{"n_layer": 14, "d_model": 512, "n_experts": 24, "experts_per_token": 2, "d_expert": 432, "d_shared_expert": 0, "activation": "squared_relu", "moe_layers": [1, 2, 3, 4, 5, 6, 7, 8, 9, 10, 11, 12, 13], "router_score": "softmax", "normalize_top_k": false, "routed_scale": 4.99, "balance_loss": 0.00769, "balance_bias": false, "router_cosine_scale": 20.0, "init_std_router": 0.0366, "lr_router": 0.00114, "vocab_size": 38837, "norm": "rmsnorm", "norm_eps": 1e-06, "tie_embeddings": false, "optimizer": "adamw", "lr": 0.00112, "beta1": 0.9, "beta2": 0.99, "batch_tokens": 131072, "seq_len": 1024, "train_tokens": 1183000000, "steps": 9026, "dataset": "wikipedia_en"}
Below are experts of layer 6 (counted from 0) of a mixture-of-experts language model. Rows are named router (the router's row for the expert), up (a neuron's input weights, with its number) and show model dimensions 384-511. Each number is 128 + 24 x the weight over its row's rms, rounded and kept within 0 to 255. Numbers have three digits each.
Before each expert's rows: "mostly gets" lists some tokens that are sent to it at least half of the time; "gets" lists some tokens that make up at least twice as much of what it gets as of all text. This comes from a sample of Wikipedia text that the model never trained on. Tokens count by the router's weight.

# expert 9
mostly gets: "three", "www", "others", "100", "respectively", "them"
gets: "the ", "5", "2", "4", "3", "9"
router:096111113134097122161121110113115113098148168140118130153105113160126135137142103104117114166124105125134125117119101149100130129140110176131187147135113120103141145166122079183110121160149122131139087118134154099131151120096106115122124162123133141145148123153151105128138126099105111100169130118093092161097103154131106127099194149121116112122116120102134107093146132149108101100131
up0:132109091141094107138109124090107123141132097102126134113128108094123132136160128111137070157086147109152123075137122140155151168128105086064107129149090123137143154118118115106136130085165118140145139145117126132142127098149135125151032120159149138100137099138104102141136104084114095090148081156122095100128137127093116156113130094126125172149082135128122085121109123088150130149090
up1:154145139159154154114151139091096105165096152103132106111110103140114107132157175184087102158082160151084135118137173165159168121140174135117126094135146142149100151138113093116150126130101156132129129159082129137146108125139101109116139138132121123109133124094131108117096134138144108135082091139151146110188115094069128107150129101113143087139147113065130136130127111167094142125120
up2:123139121120125121155138085136097118145132135075139131134105134126133149136142141141190103104109090113131165111118135139141108165149173115119119100137142079140162114087097178096101133093122112066148144127100141092125104106133152103145111149098062136156160121149110154088092130136129089147049089158111121123134110123144155106112093134135131116122139129102156097089148126145177159149105
up3:141134106142133117109103109138115110118076138114107106162158143126131145102185108133155132107132141109093138120108136115130159118137125099124094162119111160116091129136129128138150117127145131121151143112131127151159093149125113136104164123165152110140119142116151100106092127113131097133143149125112146134159136108131087109106108131170162135139142146132131128138147144074109114130089
up4:101143155119095128105147108156105187131115105157146106116155133120105126126187079116159123070130123130102123148139113142074176161141149107105122119099120155181140167153103114142138132150141094133158133144145122148090183145149161141118159109174160105141138071110141138127129132120117127127139124155149100158143119112150109136120124146115112150144105069173153138158127109131130148157128
up5:129143118142137117099144127139131125105127112123147110119156106097165096106118128067182116167152122118116146166118115143129172142169120138101115162115053151118155123147153128140122156115115089074138130145136106101135167163074164103117115134152125099134083069097166133114153142157127095113073157122161158141111164126097155115129100126113101127120110132135085183091123134122187139113080
up6:141105117135130164102125129082146087153133133116156113122094130130124131099100118118110129135117104100157141139118158155113108141070144107114130145079150159137096118111144182113168120132126120155123101148168097131101130132127135120162145090117136137141108124147118099171095075150149149140129090154120142080112100121150181136117150140141161139079096118151118149130186124160133135131120
up7:139149134136102129156141128139115112125124133156151084075097110099173113107149136082093132106123141058140120114136156143119131104158138125134129083159151160160106070117138107101138154142130132149154108157103151092136102139104142134108077157112087098086106114121062099145140138145089117129121129115172152114142178145101128150133126117104105136142132110130105128164132147130133132166123
up8:123155111121118102126134169175129146127129107102130125114105128106120126068136142126121130159122097131135134091154163153146124152131115099136087150152113164114173128117102182133135130136069132118126137088096129139086132125105165112130157105160115112115097144091112135102151165161082128070147152090127127119157121114090124108139061130108127145154087155118108092111070101059182098122135
up9:154106145116122159155131152130130142109114142072138097100122124154132107131105106168127167114116140152116134164142149143160115129128119111126103120139124153168130125142136148115108121154121085138134132135140071111116078159129119099133155120147129096157070154131174109104115136157092144134114137107163112100147110100117123154104140129147153110163128119178106117104120123125154131127102
up10:174144100179117121145130148114134131158157117128149133087141151061123098096125121146120091153086105133152162166145145127186173098101119151079115128111143155119116113166131116106139114169125100111121119135151136127122118132142122133110124111104135147116104095143108115118098115143126164128147067117145123134118177120137129101151127171129180128137144106164129167088123137115117132169134
up11:147137159116100097124143123110139150125137133118111071142158142143160131165153104132131116123124121160131142113152112123115137115147151099133124108098116139129104142130132117151121154110122099119173138165133126135098140124133170128123116134171114144167150096093128168074141152098096106160081128154154151143144140139145148154117125169124110130098099094101154134121113134134164118108128
up12:121089081133072135164121150145166126132106164109164139154111123104113123123159124072125131135097128139140138102121108110135124136157116092113153097056137149103141102087151162165140121123102114148127121133151113133136135121120133105115101109152163121153134106103090145147145138157143127132151092145137129147164069106150152162106099118148125165137124166116151131101141083110149117116136
up13:084128153115147130150124118123134163129130108106176136125103135138135107113188139112130129116129174157165132135095082108112104145105133109125084137175157092138143110111152158092133154126114152162111119126102089128090132163113108116110123110125168151132134152117138114149115136105112149128130145137145166147128121164118100128113151157144142142138119115141120132132147117102125160092144
up14:127134136167088139144133113142140092127128095118131126114115142121139124113129104100155134121129124150092108154121146130112122102127140097120098115128148135093127089145152156129140147149101152128130124117120121101089119093102115141090158104125110124212134157156098119156172138126127164140121083091141157100150151143086132127139113107109124145138161149148136120154131131168184126116179
up15:169180157125123121135139089141120128166124136130184140110136133142124119176123125116091104123124137098142111090134123129178119124182107137097098150152144130122147101122149127120120183076145142133119149102141102096118151141121129095061112116141141146105130126105158180129106140125072095116095164142138169104142106112077141119114131112123161159121145120126112128135106114081096125122102
up16:159148099157140121096127124102176118112086116073135128113122152167099148134132145155096103101115109079122135118127177113138112127124164135150120146145147124135071139130140144106149093133122112153133124153061148117166088130098129110136123152136135143094110095100182085123153138077113108116107097146099132140134097138108152091177114099099130096103153083120125138199109138118158101150110
up17:131139101117116135119164113085118152137104127091126153143122158120180099125117125100135132128132101082121139117140094129135100130131147109119131070137123116100160130123131135138189107126079082127123145153150109126110087155148161159125120128187133155083127118109127149113115125141091118125165100131102127126129123158159114207109100116143130093149138142132148101086127115095104112175133
up18:109086084142119111079124108124140109149127109145114103092122118075108113138123104110175098092068117143094134104187078114142123152117140133108153116112096171093122198129111104084163135143099113109113136150131141125133106163152113081092120118153118157129100105170127161118076115168124108137127162157112104123118125159128098130190145165121178104153109133143137146140115116169111128118169
up19:143141131121114132118140116083118112121136120134108144156133124063151137123093124145114158139115133125135163150163127084151108155119118121130160131162143155174117117145112154137154143147103131137099119132110117124136112118180122123102146105137160113134127155111113166117096128197108159144120144102161100080116182137078152155111103154152147127141156137157093156125135153119164120137132
up20:131126106109118150156114123148142175090141122111096110123109112094105140133153151133111141106082122094099172127134111108167114122105106127107126111155124083112122060131113158106132130130117184123125133138141134149125132103125120146112121117104121145120144124093130135124115161094157146129157146138129128117110083136169110132130140204082150137145103145131158120121118131115108147125162
up21:128086149144124149109131106080092131133082104165124131163133148145126120143132164111149122120110106141121120138161127108056135123115135061117098082134125117137116115118111136077150122111098117107163126155126092120132123118131158132133150083133087133122155097141094093118101168170161090131108133130095119132135160164165118080095110123082126136140156140126142129100121132129147132136120
up22:120152188149123147163153116100141144134109145123094118093085120105162104168177156121158168119145149130101127150121127102159105163178130118153120114130140146139131078162127145129089171115140133109129133130149099130165112136145144176160110155149120140108094135128143102100140112153137094133108115131133141116125134139167155109170105117099117151128126143136086169140128121115140110121114
up23:101121127113136165145108118101150121155120136093128144136124127117144115104155129104105140121109095101128147108108130119132108165097156114150128120126108119146097103133105138067143105150121171185095132100151103123096132088135122098163120135102125122143114176112100123127101096128148094111125133111148099132111117090087116097123127173149134101122118132140150151112123133107119130165148
up24:130189158155145136115159145089126104155147105165151134102127097088166144156158136136100138087076079109179182100143136134109129133106132135124150090119110124160104120169137126098148139130161145052146169155136121120133118136153171117121105115138127190148118117097152147117093109130143125143135115143138084118145129129095092114152111156133153124097096118144122121103116154102145151148111
up25:153135104103096118174169151148148170112153093162124132159142109100154129141128138161086149124136119165131089161150134088113116108119140112152101100150140153128151108145087120076149113157114152112153196129150105169111152124125133143102119139174160143131163142116117168110167148150130109081117159110137165116148130144115088128137096098141143077099135123093168144134127169151133117085136
up26:162116079106096103139148158141107134166153119126092093116156128125168148142167109125138123143087095128120170160164110111129146159141141133129157151150161153121120114168098104154138127163131135138115150164143128136159133113135104110114120122150141157136129121156127123103096075133132121160087108155123109123168135162133168145133126166161140167074109127167110164065116115144138116095100
up27:127116113186142092165114124164108129087124093097152076147137140165134114148149161111175114168144181127143137124083143102105185144151096112159137117114118131114113111102114189132158115112141159146135115108075112143128155096134132127119123090096108118100176143104126116154107074121124114108141096146147146130100106086128153140125121143107087123131108167125151110158129131107172106158164
up28:115179142128146116125086117137103153125105110163122146133158168102138171162152157167146087112122163148107187124145127148137139147153144109141153091137150151123102153091129138095130136167116149163114135113097120155130143144135123135101126121132135106133088127144163107105177117143112084154157147133132141116122129106132150112207130145054135136165082123159090149163133105158133102105134
up29:128119112137135156160099130113144103118089153144143107119103132099191137150150136120110141128117166184134151133188121079115126167113116118102096088106132134139128161131144093131117142145135163120183127132124115116143129113149146138149132142154165150124113137117127114135144089119131087109145107119094155127116134132100146078157116195121125131111130128133122135134149082164167146139094
up30:128118135127124120139091119121171142155123096104096130125086089123083105157168123154111168119102157150130138111163143119143132110097106130142124091152102120126088141091098161110136160109152115171091150166082047182111123127119195110132141166111141139132103126103170131101087152148114104095118146123208096135130133082076104135127087183082162127143137124107137149092151124118147131144127
up31:149125120128107091169098135136146178110118130161127114126174132119142148146090152117165130122149147114120137116122108150126148106143088104167106149153136114112101101083102138135118145167164129112116196095129162154135102112125105158107111092088149103086133141136117109151116123098126106133161146112181177106118121083120123129170152102134114185128144179147088160142126148145139124093122
up32:131083120149147104128140110095142170135119105110159118133155088103138138127083084117144133114074133148125099154114117096126107081131163126145125094153135112105133155116125142110097131127121139108160116107132160154152146132139117140160137150165113100164122186124102127154164117156118118098126152138132127150134092091128128108161123105173129108139068093137131144180149118115153124116135
up33:132107105117100088120123100133094120175105117115114109161151104095131085131154135160102151156093138102116115058126107097132077113118193117156134130126098149106145140139083118112086112119115118094123167134129134110059133095137133104135124130120108169109160143135118147068110075146099156164125130142111128098158078118142105145113121101149101119114148066146174094152103140142137157112143

# expert 7
mostly gets: "took ", "joined ", "led ", "began ", "make ", "started "
gets: "of ", "with ", "for ", "ing ", "had ", "to "
router:091098126100106137147112117115149122174162166141142155107115164142145114130096145085154096113087121163165105098095127158142162144136099115156153153146128121143136094140142138115112146121114130134097156156099122175138112135095111109141097133127141090117130094093136132158098164118138124130146164095123105143143149114168110145129089142105136098140118154174092118092156177119158094145150
up0:110171128131089135108175083135140161079135134157165140136156126144124178123118111102133142110114147172133099176162135141127097155123145148134113169115133104133149184121142104120125113112082086104108097171107115079105151129131145135117105156114112155126140131148159128123183145128083127141164145155155106123109143140129073152179124146141133155109117112085087143126116127153147122095119
up1:080157069129123100136164076141129125090121110076123099115140139123117134113131130106165153083185131145080132128112103139143136146154157121152164147094114129145129111141068126139119147180113115123140128075091154129111144134107118099135111112091151120121112194141125140149161122164101138092114106127095120171150141133169184156109178130099145131141108136116134186130117122138168115140090
up2:183150091158149158182127119144152112130140121139141090129106122161157136132122079143097167118127082163137123156144136104137129106119126082131102113120163127152122143125088121105101110123116150110149102104130132157115166111193147132106123108123092119124086135114117136099101120100138113117092149153141104105126098087143106129108089146131127141099133126127180133107133147141098124129124
up3:085138105156176103107136114129131158091101126134090156142099163140110128149093127114133110139118089107127122128086093132135151116146145132145141105128138142098108137119143161130184133123138159139124090119105119117099114145147090052124138131112124124187156171110116146152117124126119131094129137133208134145113155122125162100151131114181134120133110086160117142151127114142142104140132
up4:122147133119164131153134089129173132087100169116148105169100140155133069131121095114113088104155141126102116096112114175097165123135098139137112126133148118132110116129161121111113095152124165132130121112123131165108150125106122106088118131120129173157092161107091119147166150168113103111119113123123156122125150088130173171121178103118100112102104158118159114147114086144148129125142
up5:156122102105134133100117113101107151171128128122145131088147166115113158098162155173143113099127085144099126086160133136161096128142135157104134148139150177139133177129162110148186145138123128118096148103105091094156148142120121123129134116123121176118151127167152089145112126102150167169090091160136123171147109145114118117150130165115178110137095119128145121108149127105138114087121
up6:122137134120162138115119147159131130151110149148101140160128127156134167191134149118114125171149120123095175139106101141156142186113147154118168080107131128148122142135167097146120149113178090163113115099149095111140147151137147120126145139123164153131106126146118136149092073095144134129124127110151142145140132159132127146091149112095095144147120134142131078121107148164098130135120
up7:123135141128094060173143099137100129077129135166140157151160136162133110139128127157146163100129134128158127135148143144070141105130091118146128098147086154111104131110097132136106161143120092104117117144152122136141128114115159145115123126126074145151154154125126116128168096125138103154110147111115132116121130120136097094147153118108104152118143141077134136109124122136167144104126
up8:127104113138144112110103108104148149128111142116136126155124157119121153138160143161131126165152096139109148124089153128090137141107125160099121102146171106095150145162089110131152136136172140123135143162093148093143126074158125115082163137143111121111147136135116134092143113155128098140110120090088128139116105122130100176149089083130090131120171116146152090157099114114126142128116
up9:144095120131089116126122160132089150100085136146136142104136105129116102072141137120123118128207130142081163114139188084081160192167124057126142068103114176119113134114128144164139108150189096131107094100132154106149119149130143151130075124189127121162140158105137123144139128151111132157131092092160135099139163109086138088135120117128092127091134132134080164164107117106157129088061
up10:105113139129104173105102139140152168103100123135093102137197104130102188161146153123145125116118097116118134137134119122106111078142119119102109102118140132136163129139145128129153096131111138160119130145112156136137130128157117169124147133162121116130143130107141111168099128126120174127153095094136135159162052133133138144143155104144102135091128134120158112143064151139132112146152
up11:130155108127154054147153125164158125103112139141115148160151141049097123153163143136151129135102115118150106144125123138126128163158112085152122140152167123119109091138160158142098119152089118121134140140117110134113125095120148165150152184126151148142095146159119173097126114167113122142118100122107121118130143149103116151148122128124154120059116115143092115116104130100133151171108
up12:147111172131132115143109116084080117148126132128143132167133130097125122118195134113121104109145179145132147137127121122162133138135153095119133127145186159118121159128118098124124134138133105161127115140107112115134109127124135111129133169130053163150149134088142137098110133110122132146078136155158130126117151114103123113118125149127161124120163106106144132127127128108138145130145
up13:195186138128149168086137111159134083127104102151091109146114139149075160122086159128114135150168140130103115138125179089116134152123101091136113122125159149147142162125145138146128112128129153152125085133179152109071186096144146149105128114153135103105167085135153140115124136085121164096132119122139148135159156155116124104115157136083104134145145149117130146144156112166114131125101
up14:099095124135090158112102142125085131142125177091117085130129144134133107091088138156116133166117127078103113129095087200145122120092170131134134131153125134118141123119097102121133091158088111132151125116119135145165121146166101126112099135096135101154144085136155169161138133113096116119138130124104141105145111103111126163146150122129097077123132096150132084127117143180137123144123
up15:180094129153135103132096154084134127150102134126162156143106104103145147084107111134081157120087138117100165130177121167144129129110105120094126108138094128093150148112157159089150103084157128171139134160133090109115117130145138133105102174130100140116090121093142104137137074118140161090082089126146117115133131116148102114160114168138183138162154139157129119112137151126111102158048
up16:139148094142121091176101132125164125088111142155138150152088155112134128160146143107145089083155120123111158125133144130128129156138109086132160127173136166107138116135131159102119120173111136145139118120118152121127073126092133120118095130118156136188111129152150129170164118123146134109061117128165173180119165130128148109154180148134164154142111125129093127149163086153154118119132
up17:149143131132132132154121090121087165111125120139127114118154104106107146141173093142099120099111167102121110146133175171169120175169182133141145122112142117119132184140132133138103135156131128152128113128148099073110167161161152150135118146106104129134077141134102123138110117104162146107100098156095119154156122147172137126084159115138147135142118146101112160152133135172088126130134
up18:129124119138172160141096132152108140172102119143110142174177148156074138163157129145109161195150163133123126091111123151130132108086137153109095171160122094067128108159140107117162120116131106113133124128103153126139125118134086146105184148118143095119186129147127111119110124163110130148165094120119162137135132129106115169140110119139112124136132123127135095060101135181116170153095
up19:120136074121105117123106148129098141140099066088094148150150103172131114179146161134110124141149090120150122135152153129101105108073125111131138088094140156143115149126147124146162123133098107122132138124135158050131097146161117059129149158170075154130123145074142110119161136120122098116125078166136088166125138083148126136165125116100133125093119129093133109131140060178113129127094
up20:126114139126139165157133094130138115113099120090125172127119095131132133145160120077085147098087145173110128184130150132138069103155123115148140115132112089145111168141124092106109162144124084151192089116150106149148140135159122081135133129138191120155128124131131116155111112124098119142119123140098122185123146154105095089154091128108133088166150117140144183142072131176080113117139
up21:129158163109124136085139130108159121128112117109166114133152131106122075082092148098139109131144095144121126117148122106158107156108123166124150115134116128139164155132092116148127130148126125168130141092155111112103167120148134113119125148102136148112154135147131115118161130123112174167139128127145133119104092127157104089111123140164117103114163091090116142090096114207130101133157
up22:086154119137205121132105150105169123161117107116135106152166129150119178092121132141119120110147106111146143118167150144133126158103180105137146152122130107157118132133154134153135106103122125128140093140098176172108125129107162125135153128130126149164144127110085148150102101153148145101117146123140150157114113136087147144132185147144135128152095141137160131127117149113163126093096
up23:191136105138098111143091131161139062136130137113123121116120127085181093129128107115143111112137140158145127142141107124136124159128133106104157126142125141098129126158117165163139154122087126131117161157083105133132131101079202151076123113118130129106148153121122121135146160162095099111101124110121144154127155097123136184126094123112120103146078133097173131059132110110162114098113
up24:124127114138118168128139146102129155163138098120122092126127165128151087103106140137139115176110127117104128098168078095155136094101137160171129129137157115137118123167133145114135141170144088123096143146112091149156156145141140192109112083142128167137136130161146125177118119182109120160122103135129104147117145127148107126128127166090118100163075112126099129094142089120172142123124
up25:067131143161196112171118122162124151132117150119139124160088132146121074132108137127135114076129133137120139167137156156125142134137120103137093111104134092128109107129169148140119175118120146165137123142133120132140146120146113158127175120106145220122143131112152131141164116148158174104132114162109110110138120195144131186124133085163093155097115104133146121142167099154135147122076
up26:103145105141117158130140117156128136156122136139111160139120142119126139066105120138096089135085098104121132125163131143139127123074111107149131164141131112153103124122103129131142130154111150133093111120123111176114136126112123139128141092131097137175120122154121125079113098116118143162139128125142115098103120153130104120100139128093113144100147118096122140129095141126084110147166
up27:175144129136112134127112118124119113120130122111085141123095091101130137178115127135104141121091131143146158159169115122159102129141173131106118146078132167130138132165171145167160138128138152136137122127152109104146184110097153100142129082175114143110122132131140098143149123131137139171076119177088122152138103121127135131126108132127124107092147127150131135129141137117145080109103
up28:113104099136108147078106099131101139135130148128104163156172155141124150127118105089132090120103090157134161118106117125131125132091183157113085150104144121128143140144118112109140125154125128119172132121110098109105143097135146103105120147171124114141110142151124127169108144122076143171157105146128139094134100127094089075182122135150133084107143124086160111129162142168114154119132
up29:147074092096113093076134147129119151125089159127149092138104121111112113141116134132137129100080155132161125132151103132097095161136163144134158108136065123103135102155098074154127116148109111087113144122169130133125160124146120116111138124154108138138127118181140170096123101132102113162100111105154161093145165146136128112094128134129126112129110107140108120098135115106138136094091
up30:220189110144124170149123116127137153113093161159168095108125128126087180188136125150158142117102173127080142128146154132128140114165108110098163139103105125140135153184142116104135185124119115138146143085113201105108164099155119123108138116174133153107130161120096131170109139114147154123143128146153134123101164119090122151141109136144110148137124147090133112117070112124108112108151
up31:125131125158080156121122146122138106116134105121122120114120130104141137065115115118115142120113074142110118126160113125108117154090082115087109118098133096099156109131130093147127142127138096094119108159140101109115110130144166099125094105151093179132142146127147174101147133140124213119181127131119111076112135152121104147151111145133147143096119147128121149063156134151153156180132
up32:178131145135131130135152161137144132139136111130085093094161135128149146093097139113129112120108144140121142119143098100157122169105146104102084155093137151136084190119151115134146154109136144099126102114090105092111143088155115111130112124157117129138122163106136140131146097148095112124067136134117118141125161111120113101118112157157157153169103116123110161116141120170106118143099
up33:142169147183108142144116130120143105168111154119158147127132106137126144145125141100175179148108104106117134121108142150151124149094136104126159124067147125172184116129161113137129126128123097135180128168139110145139114112145157118113124088142137136131109104153121064122120097161120111154115077125140134132139117124115159174141140148179119148084103124134163128140134110165151120167102

# expert 8
mostly gets: "two ", "three ", "both ", "most ", "many ", "several "
gets: "a ", "an ", "first ", "two ", "other ", "A "
router:181112122104138140158126162145090133127163107108126064155137137126183135108129155130115143146109098159147152145132085127134155135112132109177183154148124072138177123134082113140120141126075159147157115162145095091159161139128147117101168150109144131133111158146104146128134124147136104108136139128169129149124118097079127132111095128140168146138093141127114133135103113126111140150135
up0:095092147162166092100105104173102161157125125144130120140097162147130120131130154121070139129129130159110130112095152166135119100147127118146076148111129097081083181120119105136154067142107120144148104100156088142116114116158095105127164116143140156181160116152126121158134124107103081134114116183133115125130140117123130125122142142149161108105112117152133131106142146103076122115114
up1:120138082134099141156176137116119070141129130148107155114108134101127134121140133118099169101111120082127145122143155148147162156099122138100094176141126130171090159191126117107106124128103119139109134152123138118124089148126134131114104144175192167130115113129172156153137138146098166153216110123100111120113148165146160138124130168094122169143111132128123111105114130120179099086124
up2:121164092127174138090092112127144126128105106124098138135111119131123145148153090084133134088112148125129102137164097103090149111153096145121125120124121142170141073142107123157152085126119160126096137093127150100126118095164147128167106105157087089138084156145166113120151155103104179133152124128158084130135147134105103114118090090105076107107174113157095086157098113129121142143128
up3:143124138099117157120108093112164148130111161182160157174113183155091106125150121129178098133205130106137109109093138140169160116207126111097140115108128106107141112165187090140128137142130150122120141145103118141121127089133110100135180126165117131102138121112171156151146152122094139121098134147132120100135136141143147128157169156116153148111128137150114129133068139141135101139140
up4:157156150149134197139138145076137123133132121145138107151133148136135099173135129147126127113127104121163112102159103119118127111119094112125139093121105155098135119137170166121163090128153115134161118127158127153065135150164156125152158126161103164133144152111168124080108108140128141155155128114126082152140107143112091167103091120127129082128115104139098143120132147135160173104144
up5:088142158093141120156089173122109145115122136136113132149094162165115147144160146120160083096109155090141138161128123082083127106133112155127099143115122125159111180113105120143117091097129122124108143158066143101176134126103140103151113146117120124116193148075115108142122143088063142087110160111155133142105122128132160149121102112106105166112125109148163136123153114117147137119152
up6:140120145161109151135099105159140119149114154106113111159147119107097129162156127176146148129098159122149130185148111117122092139073126125159110158111131158143107101148115170177133117151164085156136130138142074169130164108143128131111144118156127136119142139104141131115139120157105117080122086134138152145101114110121145141122097096150105136095159104179159135105158124151134137088130
up7:103086137132128094095112128113106065095115109138124151118095148122098119151181107148102126158107155142122137099143106146106085170144129134110136125112130124125120151135113138119144136172113154133087131107161130116131133143135146120139134149132118178178086163140105127106118109141136151168114082105101112133138119155143095130131161140111118141108152133121106077144124125112109133149107
up8:159105151122065117139187111102153128112137084147171111078094137133103143114089097084128118141182137115125107133102112116075112154122148150137123130153120156092119123175079139127186134104108084098144136172135133115087140106116091116118122116155127111129128099180133124108115135101153159187143132129109105160121138128163100132125173117116116113127123098116087139131127128137100095103148
up9:153100189120140111093116138120127141175133123121123136134117138123105126131140103111169074130148163122117149115108111146140102163131133131130138149118138129165111133143121150132131137139139128144103164111138124122093103127127144113131127138121151108129136129122181130125117151067118102156124137166172106152133120119164107097090150163098104114122108133122112151103197175172114128116113
up10:154140165132141132166090118139159149155109149128134162128116112089172086107127119099139097097134154128120084163118113149120122124184119115122120111173127162127152140116121120139111127132127120165161090143083106136118135115136120115108119105137111131190135137125115140136153168157095162105169135104103132122136135121140133172160130089100097119145123120085112102100115077129187161118170
up11:144144144114134072138083146174090164093126141077123141168118128105135100153117131121134128098085128114176146146142122157123109121122120107139147085137077112164160110108108154112085101110108099153151144097160129143108146162126125105141100152123122160151151111102140192120121132115139096119152090120100117110171151162144146120108115117114126088122136125117105072128121136127132128169096
up12:132135149162126087106144099134165141141114135067141134103143118132116159117127115164144110147131097128135152119138135158128080142148120115095138112081083133126131119149170150182203095171137144122124120147068159112107152116095155124145147132149109117153121143127171137110109145107124129144126095129121133107113125168117109155135149160116179077101128093162136071104090152090119125132100
up13:159094104148102135115077126123144105158124099155101152123101157150123124181114140122128128138110123147129155057126131150159127108184123102117131086111099128123106143140147122148156131127143140158132191106135143119088085135132082122138122133162122147162111124099103161104159078124131148124105122120117101127165157157129107089165104117136152128133099190160144147145119131138178155157141
up14:134130106134105152115086159142104093142112106171090169115135113091130148141120114130116119110142123112171080103139110137137137133167115133132081140081151118164147108189145149142100120118118117120096124104161130077117126098143124141143093112125157159130124117141127144140113121133098116095126110094089153121150097174120159136117086129102075140104127106179119103135135117114124067100120
up15:147134129102104141143171139142124120149152185125113120133136133085173104150142093138071110144106132122118135132084151113115107160142157138113105155157142107151147141103141149094088100110130107124118142167135104110078096149145152170117116077164140154167125082158144103131147069128136131145136151178107128155126128141103142156162119115128137090146104140100092141116130128132145098140132
up16:140132139144136102144157103114101090140127132101114142167086121110111119127143126121128139082131126129122096139134092107080162148121159131150114081090140118154081143131148157087115102134109134107100121162145164119120121149092142162144116111148078133156102141152138143116094182127148144113160122161127116124141090139146119092107131128111175182093136143070153176094142112160122171140151
up17:110105129137118129098126105109128158145118117142143110150104114125158142137190109163084109154158114142123123164136109113100097138171145095143144130135133136155126133107134122126143123116133104166134117119168141150154158099173124142092138171150157156100127140099105132078140150122145123129124122186116119126164095124155122115123129120117107150095117096179157126112151133141120158150110
up18:069098154116080154181140069092111124156115142104116124156132144111138149163166112144131102151132113136138087107127147122117150091156101087129126092144155114107094127136127126128120068146090139155143119108122167119150128121133129121114146177155119115154137130109147125132133151156096132144187118130105132125155122149165133100129114109103144140097078098088121154099137110110134126141100
up19:140110124133152104109086096158095090110106098144127118113145157121150079179098138132130123106093129145103136142109153123135110152129145114100157095189077105118160132134121114129150153121170135085132151115135150101126147164145141134114146114159076119114154174119158137128092112139099089145146144105132139120118166106119104118159158087101145055120136108153109155157105108116162098159145
up20:149145110150142095161164168149114143110144146107124134148099103099113128117166128094148131166109172114118102088124102141132127103118093137118118114122141092161133103146111146097104085135100112115142128120133126137046136120136169114152083100123127174134076134153124103108117120156151133092162124142129138134140140131085109207117162147127155134125144158125124123119140157142122106098149
up21:123146136150108119164124078122103114147110116173121145130115128079108135107125134169096089105100114113131076178100122111121157150130138130136135078122163113140157138143128161084104139139146094111146139129079133139169120105123187136135097100116111141135131098133120131115122147171135158142115118106087112103104142155106136123155110133113161170138115126094211108133164124138156143122142
up22:121120115123133124126083162181146109144128075108098156141142142124117101139142149129130124097119128099103119095111158156146146124101080102142135096152129118132110134116154119186126161139115110117129154130138119113124132100089092111127131168096074104110106117102152129120118138141101150122121085118147121109121099121142114124148160158117098112145109161130090105092104136118137101136170
up23:168105131119114139134125119136124108109136115106133121136099114133163119134132115136119142132112124106177129107153145105131128131119151134114130107121160112164093114185150134120173123113173090126161121169128127138104137145143196132138136123149092163134118134103168129121102140113150127144116126159162071106124111133121079123113115157104120124113133145099173119121104159108148168104156
up24:094104128132123140171173098141149142047133127098152122128130104188114158108121133121157150101161115119092133161167141065092129143144127158168120085121146127126122140128076119108104154149113087107097127128111128136119119109098141122126111129148131095184139137148123144110111126160080148101071168112100137135149117163145140134183139115098125136117154124134100132130133124139128104092105
up25:172177149140123124116107133160117090117109124120121147141104106115129102115090086115135109132122141110112148134145110127105123136101144159109131105096093100133112114116144178081146146160118166133138093111123129108103152139141166148119086070141129082115114122116137084141117155147101142138093132148141094175112144077135186127094176128147118136128110123153157134109133150197124115174144
up26:127148108140154140106113125165132115148116101176146140136136163137128103134163127052123147091110135131174130153126152126079132140113133120147116137095116131181119152086123133098083097134178135111180153151159141159127166135099161158153130116129155122139162122126121172132118175102156125118088119140140135167118163129080136106110129106176100160095124110112120114123098107097119102106093
up27:134115099140102104129124094139138104133121162134130124133158116089159126150119142093172145122138129123136139122107149142153123108105119179129094140116158106102154170165126151164114118115152133145139119153136086135087134107152156091139099142121108124112158155140156146163139132111126149109168116103115080111114131144106145124132094088159171126131123166155159097137132104132132154094149
up28:134084112132139139100087115089136139120129115146161116117142132138124089114120108121169129104131134137159102119142088160128081149120052152112118142128094125110122100164142149112112108112154136133127108105127119143139122133078142112108137135137140126147108137125128186142118099152092126118152110150142123136100155142179173158141158127072117179091137147116149097060129136166126123111120
up29:134139162128082110119152124125098147135148167109098121146105155142105102093132119133099108117091130118137091139131130145102061146155148130125092098137093135137118083161101123132116146123157101148147137138162125149126129118122124146118135164131137131117150112090153180121113105111114120093146139097138103108110094163155137147151141129131136092128148137115106153091074138144109170160091
up30:128117129169125109119131136124155146115109110160148106114077099106113120150122138099104091158122137121106150096180161113105126137105184130136144107096108133152142124132139127104131130155129146121119184162127154127096158173135138132089122122114150140124100113121104175161105096166146154144124105119165157177146106106104131163143125148160170117113092109116155100150083119080173145078096
up31:138095126161127110131135099106138146160110133098119122121128145152149146105185099151136166138089129140110192074098138147153089093121111119136107134062117127114128155143128137101106115136161155114121180160131126149116115141147167118135123122147170109118108141105123118125125138104105125141175118104118123118141109153123129116143097121137145130165139142151139095079102133143154132109195
up32:146079133127124107172104142091095109162111139152102103153136133113132096117137080162115108122136162147105136127111157111131127135152114144109135141131121140158114095142134153138165134119122120130116131123110156119146110116131129141117167138135132090150161111143158101144157147117092131176136150108121153147171129157131125157156108104164137109142093166165115077133103167147128153159144
up33:114134190146081093109151116137098145101111156061150161098139135118094111085121104123147086140109146138126135128147120163125110151139145124141153101087149141133119107126147102165093134174114130147166110109113134132147142110068117121172099146153145159126127155145133118130168140109120139078141126153122106124128117178126084113124140123079154122149156121124095093131129118142102134145137